From a checkpoint of a small mixture-of-experts model trained on Wikipedia.
Size: 11 layers, width 192, 57.6M parameters.
Experts: 32 experts in each of 11 layers, 320 squared ReLU neurons an expert, a softmax router.
Below are experts of layer 5 (counted from 0) of a mixture-of-experts language model. Rows are named router (the router's row for the expert) and show model dimensions 0-191. Each number is 500 + 40 x the weight over its row's rms, rounded and kept within 0 to 999. Numbers have three digits each.
After each expert's rows: a language model's description of what the expert responds to. This comes from a sample of Wikipedia text that the model never trained on.

# expert 2
router:491483521565485441521481505426559508435502435469531506456508528546461489455491488497487518508510496434527516551459532551551519533396468467515536506516492606563461464464448460567568480490474476501603497506521433525462560561432475515525507457519457516454522485515501485497507498513487530470501489487492470462470529482507481484527488441484563457531484549516474479481473493565572597486507536452511525516460578542481467499501459495524482479496511552545509476486471587462536450524535540395528481532441534569562509461456537590552448498620534527460504495442498511403504514448507501523
Verbs and prepositions for contest outcomes in sports reports, such as won, lost, defeated, against, faced, plus opponents' first names.

# expert 21
router:499483573449520429425437484481485510539526453518424517481495489435493489525469447455528494465498491473445457519441570468585526477409520497478580545521553536505424566509522497429493454428465527527509492568491490411481444497543568505552514488573517476506535512483504536499505496547503467453532516516582497472517496517498545504533433595537509534508478480461496559479497508489498431496517586525522565508469466467488525474469533563460534497444516494529464483592515516514574459548537498445576499489509499444510487458522476528556525434557438403522540465499454518547530529460464519507
Relative and subordinating words and prepositions opening clauses, such as by after designed or led, that, which, where, when, commas.

# expert 25
router:475495538517481487566498496540476522465549544490509537546464524495572529514481481508514363533533530461467539488461489449526501490494483484498577563535475536462429464412464538440554593524509459442496525526526504555423450458441438617475471491453584507457524475456497511566571438448519499447496610434477469486459494431516561472484523466440587463469520555514521460600516542471504489470530523507544455498489467460512495502521482597472488479500490480490495565504481539506447454485504500473518494542522532513467496494531487494526488507509510448488556482496490469481564482522556437501
Word fragments right after a single capital letter in foreign names and surnames, such as T-ass, Z-of-ingen, T-og-asaki, plus zz.

# expert 4
router:533502530480505572487563573523438470441525563444498461438510522473423463544503511529509443510471481447437451511537491497500467444518436503567459483479552513447562491517427510493465505424479543454493525541430524418515472488582504538498513507523462519577433527508470425505509494435431497482443565445483435486487523558552468485499468479553435522452483486547473496550568507461480537473505569517501520487534531552505454553552415464502444450472508521527458499440544470522463505472523472485552503532467513524457479501602480521453505512492438480432518541499547510470535514595522452525
Periods ending sentences, including fused forms like ." ). and '. before a new sentence or line, sometimes decimal points.

# expert 3
router:433504465513490514467512477511538533451484553482535423493444500506440422450492495533486464481484507562486517419536493559446521461558587477477429475485499468440556477555516438530496503517429597455515478499595475479479493524495604514488469491510482437508496473472489564494514508530535523524480528469495508504456535506538476557503490449516474504477500398533568466534529534515564426470484440502451494442481497473529570531515509511466588446553444499440562492527482500536542433466489598529544415546450504515469459527556528482502460555561471519489511410476519519558516521490491491469
Word pieces inside South Asian personal names (Singh, Kumar, Bh, Raghav), plus prefix pieces such as re- and dis- on English words.

# expert 12
router:559482514458522488479567494535510466511464486511474473552500481491525503509418545518521487574518464539430564555496486486495583515470516488475476501520504497491556597534499501454522507480480433503508505446582537554425478478516495474453528514476587477490476509517452574561508464517525480493492472343571496540549531465476508531551482539540469502530452530475451521438473593460492540433483497479445516540478474433536465525544522439477445587489501459489489475485498587503564541450548472506465532452497590509544433472578550496475553448480518483488469465523501454508565482480551505507
Particles and nouns in phrasal patterns (out, up, back, rest of, part of, end of), plus middle pieces of split words like dis-ast-rous.

# expert 27
router:552527437492502521551502504481491518511439538595579558539525533502530544523506491502477476533498469510521520522559549463464474521518507525476446491437468473568486438486452571568509513436496561521435519517562405442520536451468429430513558486477518465494529505504545552472511442433485523506483489452467543443500477505492483545537494446515542445439535491503509433547542501531516492539517526427557538541515522521483506492535462484384531539572479602513560497487513523529485567429521459515557470478491569483545490543520427467485409499497500525527497455483466447486521560494556444445
Colons after field labels like Conservation status, degree and minute marks in coordinates, table pipes, and titled or renamed.

# expert 16
router:427504505486489548497526460461501469517483521544525604523496590516430511504603591524485510490502577504556542554523475489432485517581492469502487462554515570437505403512505552529457499488531569459533504477494387467423460564500560523481495509435493490480546504542488505516439497522516480464505530516461512500506441525452486537552453437524458524532472472555445429527493468515516534517541548487528509505566533470511428487513521489494474492586447579512465509476521508459475486519563504529551417458428428445554490464479464470478455519502506505521452466428479472512520463489488552523
Final pieces of Latin species and genus names in taxonomy entries, such as -ensis, -atus, -ula, -a, plus some table pipes.

# expert 14
router:526579497459370525540537423533491532537475563471520551555501510483478509467560564466504507471465469478508522527479520514465519456497485577497479502555514576508544459459514511480529540479526534487454443484475479508520533453523488499479500473440500479474571460499489523459453470531463477503558508559519456460532509546400493563459557496561475478544493517610541486434589522487530494502543530512510451446508579526467481530537447490426472527493474517516467508494490429461522542561524504522516493430474345504569498458485512585476466511491533577506478485528469489527555538538539469479
Closing parentheses, braces and quotes right after numbers or units, as in (183 cm), (165 lb) and (19) in infoboxes and tables.